config.yaml
n_layer: 16
d_model: 192
router_score: "softmax"
routed_scale: 1.0
balance_loss: 0.018
shared_expert_gate: true
lr_router: 0.000888
norm: "rmsnorm"
norm_eps: 1e-06
tie_embeddings: true
optimizer: "muon_variant"
lr: 0.0111
batch_tokens: 32768
seq_len: 256
Below are experts of layer 9 (counted from 0) of a mixture-of-experts language model. Rows are named router (the router's row for the expert), up (a neuron's input weights, with its number) and show model dimensions 0-191. Each number is 500 + 40 x the weight over its row's rms, rounded and kept within 0 to 999. Numbers have three digits each.
Before each expert's rows: a language model's description of what the expert responds to; "gets" lists some tokens that make up at least twice as much of what it gets as of all text. This comes from a sample of Wikipedia text that the model never trained on. Tokens count by the router's weight.

# expert 7
Numerals in dates, scores, table cells and spec lists, such as 6 April, 68', 36 in league tables, plus spelled numbers like five.
gets: " 1", " 2", " 3", " 4", " 5", " 6"
router:458550462467440527503436503477585492460475521497454491484546475525520486550582527420566522513560497462543481457410446491454525460551529514466483544545531456481503544432497548534499572512474507491479508497427508515458493533468455580580508494515461548442473557481483517422564531506544463482497518550522489462543555446540462491505548521524506515469557499522443511496555531564493427495530448481563508549551443543439533494524481554443481426446482457563508453516517525538532506452498538521454497537433519590442450457494427539524561481498490547545448471514498456429481519508488496481
up4:503573482444525400532484487505572516580488495561521547580484441479534482545563513509486528520491516461547511550466535521477533485461529459543482524453468445529509510504557480555523497521501562487405600512440468501519495534517469534536534467472486451479482516542439500462483507481508486532490450471488520374469550520517559560435524511588423509530470514529572520465509480455463515522500502497557438437503458541464469457536435478494478507536469466486612474485462478458500555501603460531463528515486498550496516503460426494476537547454507491516512446504442492489458416546449501537
up5:463547537625459528408490549472533527429523517575459539489448539479499511451568513473507463593482509461548570516463525504498496517533469561476505539568499455478527468466498516484542492560502504484469442482452509505462446429514543503569465540526460542553509474457493484519483502472553450447446557449467475517510434429535505503482532594545532507443453518517474515460511494542517458554505493522477549459448456492524430429520526503480502537453541503386487542539465517542455543485418517518493525483500486520502501535538517532497513447565492452500419563568528516546480481511414467484
up6:518537432531418516523514502513488500509477472455417520526508544497581473493566504545496514531505520501566517560484420604591432510422461500510468536419506462512458489526480532476553565450498525523472512534523531521503494438477445455586512514470447444516427464489536566490477433472488508524491489511471457451486533527466499501550497504463498473538553485494506483525470534504532541439564493463489460475552406448542407523506513487530557525546509497507581590495420527601472436505463473529483499531433483492529507507525584464509538445489487471533516495511510490430500540457497467551

# expert 15
Subject pronouns starting a clause, such as he, it, they, she, and the verb right after them, such as is, was, can.
gets: " he", " it", " He", " It", " they", " she"
router:477534525547525488479524542516533443476569516565484446495464483472573483531548487492462484448465475426522475494482492477526611532501470429461498479504538428447423485543529526556508538455435499443481448522495489557511468520488516476520516541516465399528469462459467498428499476560580627519492450528568538544498568504489554525457491489538521467452403541511526525477561470438512472500491525525451493534449507513515528433485434467502472531488498489534480467583494561475522520450475452484488481506541568566504513498490554436459559438505505442521513456473426533551551525472499484479
up1:438510526467532445437461540552447448512452502455446526493551447456528483553586509531471420535598546516453551516515543400535460556460497500508461461487470526532493495502399498519489538533479501471505480510531465550502535518491524486476563482450512594500499510478477540480479485488480514414523506539529475560492526474474526457431401507475514435440480539510544491524466475480537491423518475472493489550533510503505473448507483550488480449483497459525519509495454552524526482470476519564539510532503583572527540451499470523402470604505522483570482497525468560598547434535496493548
up2:510478521526511472486499548509480459516505544456504486489521508526496552429569476488467405521422524480459503537480449547519566460501498473484576535496549500450465543513495460497378485498544453521420501562569458517492443506477519444446494548562561535474465533505470549427447472594495525528473503502527518534509474486534496463487453493500457476506493520499473557496490494471477480439506582521500505469504559560494490543474547494502533478567544541485522504560534571497463482523530490488392485440491496603515493496469593500420406473491573542541457509570474570503446474493477437474
up3:511510459499538508420471514583518514498518486496454492448475472609503467464482493476472482559480491471523478543485485481460506528529499448568377514498554525459567502486554481479531565482525543555564434492505571483474521504419492550538461469476490517432512532473475496521460532512501451416523511534472588436536495523546515457467525495542450501504448492487539518456510511520587556486466517529480537563497495475460555519561505566493475504455484421443524457473492497463463561547453417508470507604556512559505476480531516527432515523508442489444525487502547395491505547430511484557

# expert 5
Month names in dates and colons after infobox field names like Established: or Released:, plus pipes in filmography and sports tables.
gets: ":", " |", " November", " October", " September", " January"
router:554439499545466542500497477556453454567458449437490453517473502523525426543491387545504471497457465568455472573433504488451529489528554534478537479542517482546508487464527546453561446534533453546461527485486517536494452532493557494525508537508579551527545576509483447536515561496504483523485467463503510433561503481565485439522463528505506547535530483510468524490460496502517513544501562458445446488486501493441546527453533481552525484470473487451515464504557423486494473596501513548501460443525449508420516491463520522531480539538558505564559535439419509397524524433567543479
up34:506495522495485584521453539478484501540528496447495483498417416594507502506404503514497484524472448518471526531478504515429533530507438593431532472484482499529556555492540565506497538544491501523496517526454445507528545539465542466484468554474473493611601463550468487503439488400489536482576472516472436464481575510559490509539466436555525572432470497524415470516458517480484483460486469511469505500510455521429482505428551492551537484490477446498521504557504465475486516435527494494473527487495437480572459495499468452481522611589480526528517494528508525495540547493479484541
up35:493574605432560489455586501463533516445628496534447457528519522463452534430502411507520525470521439517432481455535470553528510497484477507473507457500500486487514429496510490530448461512502510521532559512419517500541525467534520440534534485441533440513461560537495527483468559508483515541492518493426383520497485480531535482492507525482485491547491417447481463469533483516438451521575469471506561516547511464542527430515529432525508505515558462507494583446529547546512542568527487564529435436482491496483427482503481477544543492558469444473555493497491502552487538504484495542
up36:514517488531487546535435562527545469568442494489534585548453539532446418496534389510445466407492483515543453494511478518536468500461507508567512518513470523510513479497512519477490543493480472523526584550510418491575492541536504527534541497479461460443522441464522525496545448530485478479504561512524538512432510516466545581497491444461542549513473501411439516505470460453387557465552501485431477459494412448528565575459502484417518494539543495470486490548513536525479437520488477562567503529535524514473483520438435505449578537514503522526491448486517482465503523551486516508

# expert 31
The period in St., prepositions like at, in, of in place and institution names, section-heading == marks, and plural s endings.
gets: " of", "s", " the", " in", "==", " at"
router:541562515532514494508498565468413588516522479515527534554475481461481457474508501439458480487500553482447505559534571507499509527558553484479457531526450460446554509516443480455486498502519550460484479523587579553515522496590476477506564536555447449478447546508489517449410466506496397488458471542504444519389537504533507425498510460594427463453520481508492542484501488450518544487521482421516541484460486513482498522523519482476529416520470465489544497474394497567482436516480541543541531445517581520534549495523527528518484494479501534492497520563577497549460528531482491512
up1:530483515513511455541467605483496509514396524475552489465612557511467508467538441477512472596493546486447483566508462502563602463475419479495538482468482532523419534492470506463605501491501526509511537441529509578490504486488485474462492479462526451490515465504450537530508501487485581529405409537526432477465514494512516489488557510513525507569430485536495512465501526425549555539513536496515503452491452511522463507499549497488542485529474533433533549551493514447458463452601469467493456463466486523520512498535483511460471475509465489512599426546481502475543540496456437517
up2:500494451503473487417512508480457465526527480522522463492475480516446432472471505461496499492535529492497508465537623521488465499491487471452503501414600495443452524457514556532464453513478472626484645599515557500454483570505540503497502523478460464435539535535529492486429436466438509532519532521528503527452551523519519591517453510522498545553511559501521450463506549434576503476486478517496532416486505551536455478514507555554491574472484532491500444538498551446496539487490535547451489520444519483491403540482479407532472541518499467476513494479493498528466472532481480507
up3:533495504513547474536607530507508496550423477471454534558518445440479505445473529501527422501480499451565582474469384529497512493504448502481456525512490517475554576536461581518516500474551545440496482496532479508522561452482523508481513539521425490524474490426448478497494540477536498514446522452451455506489523447466572528492500476518533469519509421463511464491532534436448507528516532541544541437513548521514498512510543499520531598444488481430514451532462469534437499466523569482525524400572444477469531468426433585487485494578485523528477511522485498570458511512511539563

# expert 39
Common nouns ending noun phrases, often institutions or places, such as facilities, sites, venue, Museum, Department, team, education.
gets: "s", " School", " Museum", " Center", " areas", " area"
router:549494457547498485491430529453509556441551574472507479473519460514496485457438538476435503540512477429486537526445553533535544487471532497518483535486528569429481481484464457506492505541521493492465592585483470483478529537538488524451512481594457522508495449522513495474538523517470475491446487484489428461486521483475572477533467489504455486568480505567478578510511453518540479500523458523526474400503530504543453547505487475510576493505393491551507477601544539548536436472471543508499563582482547465507487450536511506556499480486452497434492490546572521443495374427549526484
up1:499535418451434481398523464491419503464512471470468505554518458545509526505521522486509557557614529504464513410424524489543431465531454535522547464410457471512532519505489519538569486489479550469478455488503485434501482490447475494506519495542483472504517509485505501542501505550549523516468503524500524515534450504541495535561539505509485552552516467450498456535504497533508519420546540481535486484535471509506522520486517577483512548427507490482506463513449484506541586463467519496506617475482443487481399472511452512475443484562612555490499552587461376487462503538514510509
up2:447440520465493545465522514500472491427467532547506527419452500585508514546494500489486553526522557554498499470482402511541513514510467539477438520538495477451434477465560438546470520532444491502545411495576477503563511511497506465491456494522426529512537466442456434492477466486521547436535446469522544520474498516502519444488529553465498481524515544456447585422477506525522498536445501503553483503539510512464495426575473481505545509502529511530537512552457525577525579488498562567436456491475525505509499465528487506406484515498403576522581507462534520497565518454582468439
up3:543536558525489483395459468515461493473532483544481515498454547490544497505528476547514515505530572448484491569477509580575473514537395432524491466524457505467520526478466454557527551474500506522535523504497447523449528524525414419504537476471454492524522455474548524520436534567464472519490484515444480480556549528479520530471488508422491566446498504636513520470488477507430542500458469514480467558542485463468502450520494479419546422494490482609521500489443486474529474503428467589533537484541555521513495523529510482498576539425465477474478537535500534442459492477578496492

# expert 41
Reporting verbs, conjunctions and clause openers in narrative prose, such as said, believed, that, when, because, after, announced.
gets: " that", ",", " as", " to", " was", " had"
router:536503516554551499481574506462478427532463366504453486517515524519505510496465513515493539411482442552519522550436522499504479514502508553486534464546517548529506501501499516583491454485523471573497492517497484507592498487412496451515446579481520542501510475510504494433574558482449511469523481438536544500540442529466533458392525460540459443511523478506522480431578472453552457552504523522434533474483521462494516547539497508520490461536555462479468498508525487431559486495513582463468447560547495517466553510461515465481482466461462409428533583577437493503486536481448488489
up0:469495504572549561531502487456495407536455491443538485423494541490462491516425555487570448511534498510555514501471530517520463469547461552524560520495455525500502533550523509545516509458455573479474524471543470430519503534527427500531488478553489510543512553477464549495586547490436465493496524419533503543483454467504484508399457498458527504506455521577509511477616443502464541507453491516464462494511483513394482499495532493406546411482487463526547483537484507550490513586511510493477516519517600555466474508521516468499462489430530475527564573466503416453474467543472483485
up1:544516473516540486546490522490436442477508575546543472590501514536480533508461554528460466528540518498501482463465563481555551441504522453445513506488437536504515443499436530475540478500515443530529545487532563547492586454491520544440511476472446550457511522471490518533401516529586509450547561562502513502568440499497466452487528475495544420500497558486553541491420506438526523506465541538498589495420484519436466471479523501513508472496503408515478525507579460530524449480484405502502461448506516479463468559494540530491543448449484582471506459516499502390472548475499482513
up2:530541477530476511489477420513498558499490497505500516569502538514481473580479490477513410463598483550492551506510451434516525473475530500535565516439493520563516495519541581566498525463444541471509447557443398518558446561494536580527411499499526509507495525467526498493438520472584579421469476437497520480534479479479527436492527490508500511432432476468489516564492517533524511516554488481433524523555424433433533537451428522472537510464553502434568493543519437498508526532470510480441471511551484490520490496418496560517529537507500527466473470477514517427559457454502512492

# expert 4
Digits, degree and minute marks, N/E/W letters and slashes inside coordinate strings and unit conversions, such as 47°41′07″N, 52.13°N.
gets: ":", " /", "N", "′", "–19", "W"
router:528483440430540484499456488506532578459520551524533531534534514527437463447508525464545482542479498499460468530473501450550470450492515479475475505528515510587593530471496472515522472445505524480531484507590547509437481478542488515457483527415480436426533514465525501557509482494416424533533510508502479554512528553474461441510522591450436466394559575487519509521470572552446480518502496503529499558496461484474487538499518518573471405499515491508511495502488468513499513494537484488464603527487564537468565435530504573483435587482469515415508468432489521511487458516542530446
up1:531515516495506445504523488525547510606445536461490488452551532544448440459443534484538470450580485428488497524516476595487506466509577501538502515545511484498414455507517440522497524485480508518480514585512532399473476441542522575485459577513479535488487432472461501514500512459565501514447490431532468461521440493483496559529495433473475439480557502487484495453497506511455496506507441460551527547557506469565447561531497529590522478470481521373439483521470515550549438476560491477513552508558507450485434480549552465497498527535535449496554526508519464503535430518526537512
up2:444559498590532490448490474513558457418516500465455460512565584522480530400448555496554497485568519539506497390486496575529430488462471484502484550523489417523566446542466477490486579466510505486537546463562496464489506485568529443500474483470485485487512528445394556507513489529523497434521525547503482473512531504525546474509499544517487471506479484498533475522469554509492504495467499547539546464457553502443488529552535532498466506469510458491568539560484476530519448546499568467505506487499495496422420468515432484484417517595530514439542483501405448557463528514485552517
up3:521432513521630444462589512609471518498521515538523489417484471455520491425522509512484492505460512500488506463488526496524501519544550540474492525520487538505602489438473396529511474537539552547469498437458501552515511480490555429519473557539483537469477537543499501479430545485397452502467474531487523545479478496473511504472483524455475448488532519472539553472469545386551432503520546500570521584479486546566501508530459519544423477496470506499518517526507483497457469501462530502494504568496485510412498509502478571449451511457435528494487461567520542493507443494571473431

# expert 23
Apostrophes in possessive 's after names (Alzheimer's, Elvis's) and middle or final pieces of long words, especially Latin species names.
gets: "'", "’", "c", "(", "ic", "tic"
router:505459466504447457444493564457548558433514504482461513464508464462511520556491509500475546594480510531446504532540553517503439429495507548513498580509490517509488475476503552501478531510567552530484577412464529466520498558493455526510470476561548550516536557466535490563438484477452587489521434559455516486481395504541530465559518571475454541507489462481502482529488503523508488517485459494518521427507503532508489506524436486503525461429434426441531544499536526569501474495469498449542476492551497419517560528489512480550490479467552509443509424582447499521501363549495512475
up0:586543576517471491505531522484472555530480492495466500506471540439447557492488558491455492456516454477532516508501446554487498541501521541576366531504520522495451516537476447518483466490480550535469549428552433525443512530554524506491474530513557520455468519506428492534513490481485526477525440521564504457539488520502516454504491547539486449517525407508571557444425565440553485514496494455539574487478518483539512499467494528541519551531507459517563434453468496490517538508434532471507485414468538424480500455517480492411432470558481554506596483488467520501554438450508455576
up1:533516530539501499492478451483393554462536456525478492541508557519505523507444543553483484508477533479539453454463521439473527469463553507533482514501506450569477522572506441424463527519508414509428560564534471538585519417534506502496520517487444507550527551529494556463482439498522482450432487464432527507530549456511555514501522483541450592486488482511515549521537504466451469477505415507577513520469426533475561423487552514490476496473538500484516532587433454572500473497434475473500556409522533524514559499569473480515438457541471514515472526492556527477531511487514445428
up2:545525461483497478553494573495521506495510547504480476488570455569489409465479509476435492503432512487509466581478484533616535530487506525460499462530519509440504474511446569542477498491440503473491526520532486505509540482564447521507501441568484503503470477498480502497475553500456505559475454544449444412457495539486482384528491427477410398482456431518447485526469615518518493481525460505536520528490462447493486562449533554519511547531524510529533500548486498559521470538488461525506550535506602460437496508507570447511462494546535502453530533556460467536491562481565454485

# expert 33
Prepositions following a noun or verb phrase in descriptive prose, such as of, in, with, between, among, by, from.
gets: " of", " in", " with", " to", " from", " and"
router:551500480578478522510556477498496566543506450493454565524556447505487491509412477479527519478491520504556496503562546471532591514452544559518508432449494529564553475483507478453478547500393533487455524477536488504545515503577490435442558478495529478511461430459474501420437496499415493519446493487500443491459518545457527450423541473493529558538563432595518465587500462481557553518488493466536601522461499496511482468383552506541526464519458526540433487489454448507515489532559499431485470494542505480526508526491485485519460461506457494475519487560491527513525542478538491526
up4:502492515540452511527518479524536443531547461447557517518502423439474467544503413468423483517539474451480498526480478507455492484617479487519546482480504595509476515510511521446436546485480491524507517497553407459544453458465430516520507492493551560480546499470539587529534525491546595484490528565517475521523528527529552514481434513511439522501473438534535535551507434494448415478525466459565526485518412503534500458559545543515528439501510503515489451509438516489481523579401492535473497488514569445508455471501495572478419477541441499499483532507530565455529502502543430507
up5:471500455497531433507544487550523504423517527501467507534492509526513545503503511556508500487529479494515484451443528549522559436533529478476451537496518409527488469445536423491539521551487476493493477475525556504511576501519521462486565485483554489526415488453496520550519510501472568512562494518494540540493480474575575534505581476442457489536508501498410609573561422480511478516544506466487514535452496490483546416497479534529564450559514460496523511508526533470540436504439498456417458490408518473549459512494446486450427477466547506447590413533560527506515490469463429475
up6:530527557490567512536475497420546512498538501505530461520507498536507575525512504433521501465480430418532459540540473485477436517450445469447433422509445479492444488550452547566483524400483494504552456549550517487537488448557556517444523414482592512514520521503488443485539490551539498448466469393590552495517493510529509471498514485495487539510538543589454517541475536572479547486484484476475451539475549539485469535524506482439485530599475519447530491524515455462487536462522535544456477545476431554442435520522545462532516482492522512577496485547521488454488483480437473484

# expert 30
Hyphens, and, slash and prefixes that join compound words, e.g. open-air, long-running, non-, mid-, un-.
gets: "-", " and", " ", "/", " or", " to"
router:507504552557569473531502562472427488557521583532463551505436532425540543531500443479526468538538514434502426471531541570498506502528505481540483513523546553478477481513544527449549480427488550502476488538453491476459547572534519447511511462485423497550466503558543518486479513422439487476495527487455483476459507530501471521448526524489557549518431431506477488569497476484532542545453505537467571504481541517473563545429428463493513555519515532517515601462500492536488422550469428544511487496477477450456511514528509453596508527465433521521421423470487522524469531563443517504
up23:540511480425483503434495546505438526519511472443513516452453583500475463504579424573520400519563482498548510481493545514462580541541386476496512449482483458483496458479544533479494505534435423478531463533532533502468536519521544462499501437543590531434544512522476472523518481561534463518523520468488511561491474543546491494464562515475511492544497520445480501513492565550515518470496468515500551490539599484442544503449462511428451471455561578484492462517476483471446520482519473456427506504452491505509509480527478566522433511527445479477532564552557505540519376531512528472
up24:465424504570543385427469472534460535526490525426458528550504497532545470449521464522511437541457492492571479488485522500480551539528468430494527574518438509508451498456484445490491501538488476486488473525528484509550515547516526540530466461436498528498457520397511553540511509376595513531506515499476567495557459517547484484530478504513547512485521499454501537508591471464521529516647511544539527523536424497547529514474480459472443478540506533511512480543460476435485488483469490440480537484527435448464474528566471469527412493471547435556540495521499499492481536548534462516
up25:488521540501448518518462440613460489562490463542482533535472480483504480532435482520459506464534520538476503440489476475482553576485488515465460488520535491482451549496481496551498539546513477520503444498508542536453557570526445534479534513416474466478498556404540502479414493520534473558533469537482511522546472480478535451448455538460528545495464444462479526460492500557474468460534570540506481525461539582546472457474504499503490538616549526501480449494494584514452622455476488481495536501468416489460478524560476448547558518473505432542448486461527562490540542405480459518

# expert 28
Ordinal endings th, st, nd, rd after numbers or stems, such as Tenth Army, 2nd, 8th, plus words like first, second, each, all, No.
gets: "th", "st", "nd", " No", "s", "rd"
router:537539530455461508490524444482525561538513496451476453522428490479506490508456452542443521527481487512513522557513508497479501541575505463500517554565437426504491471499528526496474509525508506474480509506521522515540433556446511514507567432545552507443461555533507473547391428486507501489435440508536437455424544583583494512517528494539514571524440512491481475464478455514554515444505486489486431529529450536570543492510483488423584474471457500487525475544519501476444565456549545551495616488509492449510485468479478467502604416532554541524465519507529427486464451485497554516
up0:537458503513555536477474523475592446448520418464489459446513465485420517441491504507485471459494471454487539514534473463546552421573491466499579477595526524489545506500451533530470479522500475430566566561499570444447511452463470532506484502450540506513476471510596541485476450438474468518482550492503423484541529494504506454477441542519544479524481413550510458380511548515541512530566493483618482499509463508506499549449519519521505520446543483477446503495559500561496534593493504522528565458589538482549489491475479519540485525498455471475472512480486505511500469485455479552
up1:550514528450454540517557473534447542497538525534448473505444459472473538444503480479520484521526516505553487478490533607538501448488504425526458504441540496495471536543533453447516476539433501493507556520449482541493514511489502495500496468588555499482507499560493467483487544417452560535492554470553479572412534498480521449486509513505444517454462479508468440475505547477561503450442509501432510594468540460528562477493397506484438468493525513453567521504415546502539518499437524493461592487537537410508541459539539565518585442518550518505523502500462530420524532529469466458
up2:576508564548545474481494440520553454503522533561510557532532524491532425497503540451501433467496522459454465556488495500524442579510523467528462579505477490480571464486526460539542479536545489517600498484484458588447543597535422458516518488449474518525516471490447600513503509617526507514460498439466429474537453468467463498469513438511465514535517439548524537527484519529475492515520475561450471524497470433499520524464530482448518515487486450488425492495516438500445473532498485465519490523403510526523613468459513495457444492520535530500529578468465516433476446512510498532

# expert 10
Occupation nouns after nationality in biographical entries, heading marks and line breaks, and taxonomy ranks, e.g. politician, footballer, Lepidoptera.
gets: "\n", ".", " =", "==", " ==", ")"
router:483443449453521546485457499562547516428490434496457541468487455534462437476532446477493502498514507534458500539467546484498507519536565600426498471445581507491457496449533446471445522548534479554454497527418554493485489528489513543484512481561525524499485499530535461536549553479517440575466504468497506516490423528471514491540497525527537562445547601520447487556566527519506467485520553539553445492518545453464541487489447520477481468523446524524469503492457549503532489470429488427437527484449493530476516442502491509562508569513590478544509443525600578519444428479460535471
up0:561536483558480472542507562487541493604560508533505531486495443509537485487529472496466455401447550524563576499438495484502526528409537523495474524450578513503483456430509465506523523499473482548493418486508470455479532489519500471541582511521453489478479433442487539461457528499443556556574458434484522503544504552451572524523531486443493516475427434575468492490509431471485573482495463516498549515521451491463548428480514481491495472512583534479548464458461454504508496500455484499464465555472540530552456514555515516477523577549547588502455477470536511401499516494468524476
up1:487478550489550476529492558523509503556398495491538506523489612462452424508564502558445484474529462508541484438499581557490566456484474469512476477490483529454555523477456492449465488535472461529481510508472516497650586460463493496532458428436526497436488443507499483501496528528565506507530470435464495498501521490533635510501547533475493503528437547458539488517491453442519433487498532496540458495496481490527510435420449546453471574561477474453471496526493559544498508459471497506504524478506468513516531574488565550520514583471454477478467534547435477537467500459503513531
up2:501460555550511475514505553571539535495458488560446593477562557477482453501469590460605452473553543497533521440489479511482545481499521501420525514420571489476437448490566475497490514541487471532549440532453467529526488474415463522442515533488507565519488447524513512423521508441503473526496564500441472460456476439450556500494555477469524523532495426457516439514506504475491468415515550534531534499538489538478489492477548415488424524560548577544460482540478463462500514468524443508504572457496561491486495526446536479533509510590486458488574505531529464529465499475484496473

# expert 3
Capital first letters of names and words, plus opening parentheses after names that introduce acronyms or glosses, e.g. (UC-Davis), Kyrgios, Spurred.
gets: " (", " A", " W", " B", " S", " M"
router:499428486511490500444495476463444476493480587522481478535491530509559509509473432421484464481506549442451525516512447460428544569523543524497497533430473448497485598520574514487488492505563533570537494436495532474542458438564538470561519525517499494488588496488479523462508487446539586457519418466565471532499411574462484518552443502482545455493564547461465508379513510514466561503529440480517515472536502483499553507544514478477483516504530540552504474466519512514474502558456446468491540461461572480546518488529468573492520508453499605512453492446523565506470460463505480506
up0:478513564534452465429469503465481527538485530480493468502458556536518582549472466486506492491407551461506525465490580512493531561477558447516515514503468504570422501461478443538470466518507539544557542540581457545469493444504527552531423501540556515516545397496515494461447547517478490472511515498517546540527492518529540491489452475527497502544447491543467518417501544493499532520538462446524443484540498504473502553500492517450537457525415486492544439409583570484506541467400502477496576530498541468471450422557477466531500425443474499528486512509589486471535456480485462554
up1:511486467540555442471436522510509437466513498411528509476540533490546493583540518537448459542458601513530531498508513465482472572463542446471467494508537488488524483451563476464623516509461431522503585500479476420498465542510454523519508482528492470531504498500490482540491506502478548478539447534514563499480519492499506520540508489522481473450445430471520494468488504474486460495491509562531492491469541486551543582520527565479511634510528521479426524522461447594482501485472547510561570524562439463429489496460436500536525423462485445482505468564479398489461478456458527539
up2:541484496493536540406475515545508511487475511533503490519550500510428531487520495523538434554478527460548586452433484522562547461532482568563484495511522436515450500492446501470539514468529517562460504475442478533498554545548492542531490603428553464527499482505473490498480509530503451486455419511508455527556517602496518508496503542425491524445459555487543523472417466453577552537518456515499550525480465505437550460492429515440510534425514514468434468522443464509453450494437478451497536489475563591465443522515518554519548477549520527479498502462466492486518425493481476602

# expert 34
Scorelines, money amounts and counts in sports and news text, e.g. 38–24, 2–1, $1.25 billion, million, plus in and the.
gets: " in", " the", " million", ")", " on", "year"
router:455430457479437581539512520470453512563537517533489574439481508506566493531437502479475525480486430548506467483534465472493437454477510490538532581489469571491517491463555521585487476471554515500564428450449473488465533554417488482508518429461551519471533549484498502516522524481481584503505548525482530581531485477496508574493524602499527518572492471540410460522453474511514501460479467492522532493456442507492497548518560552480548513402457459427457518468561485465456470528577499540550500494510551459572564529521545457479497454541442501509472535472465482473507562515474532480
up0:472502526576519550417517531498432522497546477438473503465493473477559519439493513403560492508492556537531434459474461486549586470469525479506473470470512498452526483528563485507512448524484533549538525543492498552544447505467451484545466497485439552458569492553438444538495578509556513509477525519498485432530482541507542523494497466508486460566444489522465473436550543499443430493514549409517492475510434510549505496524550531514502465469454462526552485569481465502524439485484505505453551466584521542507484556625484487489527507420498480461523622458514518475444521481436506478
up1:520502504481557570481506510491501423479456513447509486475457499533418534512566508539423546492516552557486487456486432528490439509514431472465571482456567531502470512574540525491519458461547585525568476518495505480546412600481468517529484460503472420521466503476519501505529539451460525549478419504410467546462435470400562452496509526537480504483483494536529435445553482527481494511534554537494517507479472596524481522493500441488530499448572489445554470441469511464531453522432499530497574473464547499496530452488521483593546504506503504483542467545572486521495484539494476552
up2:511507494470541543535492522536503523563452455504517501499574516578515552478451518468508519572518547502462485498535500526448497473517501524489516532520459526514515485502440434483445553462550464488436503513585460485533468481476403516473461459501460450545490514518414475477469501465565438485509534485563492503483510471494479503500519523503540557504520511563500517509502472457539453532522540537566530437466570458484506475457511491520446529543507558440521456464416520454473471562536524480584522527570428425449396541417422481530422438550553521541447514492546516515469527605445532513

# expert 32
Articles and determiners starting a noun phrase in running prose, such as a, an, the, this, same, any, per.
gets: " a", " the", " an", " The", "The", " \""
router:505433547549468523554534479509469437535440499464527485481421578440500560507555460484507473544450469506550528465524450461495493490541462533469426434507487586501461518547540493521516464525500471499461501483486455587525477438486511487589518560439485580538568464540525498562475473458497463436526521497455559483546463445493449521452525495516582513473413431542545427507457474475547505526462466513467555505471529475484589515555553584516462514505533456490491576495532477485457474507501469498518495435515508493488535509517572437457471542524408518513480515494526510481512511608477527497
up1:539587531468505499484411432461519540503459507446498503546508473456592480471425473489525521487530475452457537442523452525498423410539513490531500513470479528522476555515541549506470539546482527479489561585541431464503516459537484487499454536523472508553473515473458540423482513477537516499501431616463492454474487522477481503457501520443536533480535550506511515483444520507551562535516480562542522438560487526531518446504531472576530520501421455469566528569450484471507482521512539546466485404426513535434501508481495458536494496537508421501514606481490533404547507509508476514
up2:471537513459483437519522467538524525535568458488506464462473467503485504496536527529461500510466475579543517504514524489574540425440515530459462533410542467481464558518570506493476502480501468418431504555553531557537569451510485453561519491453574474545484484498517525429479446526489456512529478487497497509433495403489457552481590454592462570522462463543500549503508532426503496544530524548474485476457563501524580504465532523515495524512496564494554357514484472551512488474490480465448465458524502452500493496433506495500499515544454582493502527508453412479567523504534515454
up3:480568469506469441523455457516507491603575518447491467523512479464446450526522518511512477520488533499495500496507449513517506492499511512509502580486471559447447536489478479512503475528532476559564398509524422503481519427426543470481502485534486440532471490512510526462545542514492454471515500464528430455570504471531552532575522510506492498490545520458537441476416561502438535491525536564529453519508542520531455475504465472544459490494584502495519554524485497510597480559530465501515523496462503440489651465466498459517562456504503456477501413517522499592458457537490375485